From a checkpoint of a small mixture-of-experts model trained on Wikipedia: 4014 steps.
Below are experts of layer 3 (counted from 0) of a mixture-of-experts language model. Rows are named down (a neuron's output weights, with its number) and show model dimensions 0-79. Each number is 500 + 50 x the weight over its row's rms, rounded and kept within 0 to 999. Numbers have three digits each.
Before each expert's rows: "comes before" lists some tokens at least twice as common just after its tokens as in all text. This comes from a sample of Wikipedia text that the model never trained on. Tokens count by the router's weight.

# expert 29
comes before: "\n\n", " ", "0 ", "\n", "1", "1 "
down0:497512469574587455524421542498502425466410517613526487600462451566496539432525513505538465532510540479478465509424580498516420379496519505575531547450442538493522486503506521490494409514432473563482540500554471498487523475435461533466470566
down1:482475562467421478462439561457487545495437487550470597442459523462564542501478517426465546551477464489551533467414436631486470445439552509570594450430355526533490489485398497499516433546494576475611458491584580471601406587469491522490574515
down2:522552485432560535488533489427501563568517507524595503570456555413481529570527483452495498456543492448420638482523510414470454503500603529547465523498480394522485494562515522495472527499441464522416484531461421495410552547377599554536518488

# expert 20
comes before: "- ", "| ", ", ", "–", ". ", "born "
down0:489531393508526475566468566535478415595444433445510573498464526503414481555448494437500610443535518571580513517463509544447480491579518481564473496515438444511421517519498491491530448473518443488522518491387470435473503549598463480517471589
down1:486523599558495548529577476456531597548432439548480450569485501545552555376540546506556471475497532503480457534458483520490499431507461483486524468518464615619450544482489513521515489494539479465454511494491519476410553555388465551473491409
down2:444485588469453541620527532462593589483535491498555495480449506585530439567471557489568546426600414527439477457478472420495465601638486579462566509492391498487580481483434479490424571463460524556502520493470496590507432557452545565504438463

# expert 0
comes before: ", ", ". ", "\n", ".", "-", "ing "
down0:554559515488448552452529498577562513454463495406468478559447487589542463493515539533599519423526565449508534507499584588425483473645454462578448579426402512556549477416504598450519480456536511411471579604533570427525497518430500517489483445
down1:455489448596469500537446505577458589508506573520587551472475490534505539445516497477462509501449473415533577466569553466478473513522580467565607392495551519443486479465485513469449457489490475512547455537538537504431473513554506526566487552
down2:480476610555458529572545489542556489595534520536560506483475447493512533464487418478503588488566515521484504558512386461489532549540482462476538537484549516446574577489481482477517419544407433511454431525565481548450494486468473438451497491

# expert 1
comes before: ".", ",", "–", ":", "th ", ", "
down0:591471468491498420518484521477508459466455508413514556484554503496402609567423544459487487388473428570398523454511490535500485520503471518434499510459486574460500553490457515483513540472429494328501485567498455537414460537495498560543601498
down1:494477495385494512531435532466484418529426500573428520502448647435501563552572517486468484517455569577494580450424465530573657462499470569439488575414581420560443464484543574499563496502452360447550493452510540514559471404530500560422473511
down2:584491382567477513528519545567506542493437458470510492533443427551482432519567468476609522502443461491537561539483418509363521535530389498582566474545483509516423593514513444511489476457570504530505465542495437444532466503501466505549498464

# expert 31
comes before: ", ", ". ", "o ", "; ", "'", ") "
down0:590529489479470545524386519422458511594483462522440489577491455458556463482499470507572428506583434576451553520564483521455519510544479510484384469567486441582504475508502446502464492497437548440557528432569501494560490509514572504472547534
down1:408528392430663506467486560435539564469474445507535495374456449448505536463468528475473583493524483513452441510411426490456463541613522465492545610576557551530615524404452485505501468497404605481497503650509491438578457418508500540599477546
down2:512435572651493500578485415558503481484455466474610476569471525550541504499461500454454522493592529458558527487544536452569430568488551495544509476449476498496547553471454540543531485544611480595563494500578564524503568458543490444478470454

# expert 16
comes before: "0", "9", "4", "5", "1", "6"
down0:510541446573436492475455467552518500385553487555459465484522516605511463501514458526490539512474530461522489570467582513455560511552467461415507376496541462446479543543453528509527446512508451492487634522586558557499589462469467541515492470
down1:510460496518443526478466485589480454484456504499346500517451531502513494423516515567538442592522529428585453545540538541492481582541531543462477518503537547485475452390529462420558519459448475498554469510578523525558494575463426551481538534
down2:487492481486506460536512410579556562447429417462585469484516474517437506542520521460517553535542432478556601510460577449531471499492449464502636512527496588533528558474512451436602481516454569552498406583440461475505655519486474517507505490

# expert 2
comes before: "s ", ", ", "\n", ". ", "'", "i "
down0:525482539479484524447499533505447465532540457542507405472533566448484593421433526489411519507527439485370499475531497458482489454512488509451431515485399435541495514437542491459502583537522535446560519555548522514607424538523449586552561430
down1:547550622372544533496448522560536565579493504531454440486477491528447470465391492545510475444559463516560506530512459448505473605457516526550481401464558468459534461427484549494548460558471566414604523559393447474442387513484444478480562589
down2:532481596430471487494542566461503521472516454523525492482517505569522597459529418522520445565453432527480558532507533433506570516527447526440427471504516503421414417569504489439483522514530510445458422521505402530511414529501556549548461494

# expert 6
comes before: "==", "The ", "In ", "- ", "== ", "==="
down0:521502494487470492435427522478518406522610450515533512466483546547489536487456447558592437532488541482519520482558552518499574514496497513501493433540460519673517590500502603465576561580491441460490540486516495522440574480468518446466581427
down1:564409472533404461464546453591507475388537501425474490513415485573469647459433515487494450504559556534495489554478476515478384483536489518567452454453490478504517510511409549454538498385513475535466664418474497482554523448470541550513417479
down2:481574496565498476549517392456480461425483533440454492509524410555560387548472428516510513439592550578532524565521540524534471520440431561438552459444473426450531549459495532494598438584442509427529537435641533463422571583510497421495491447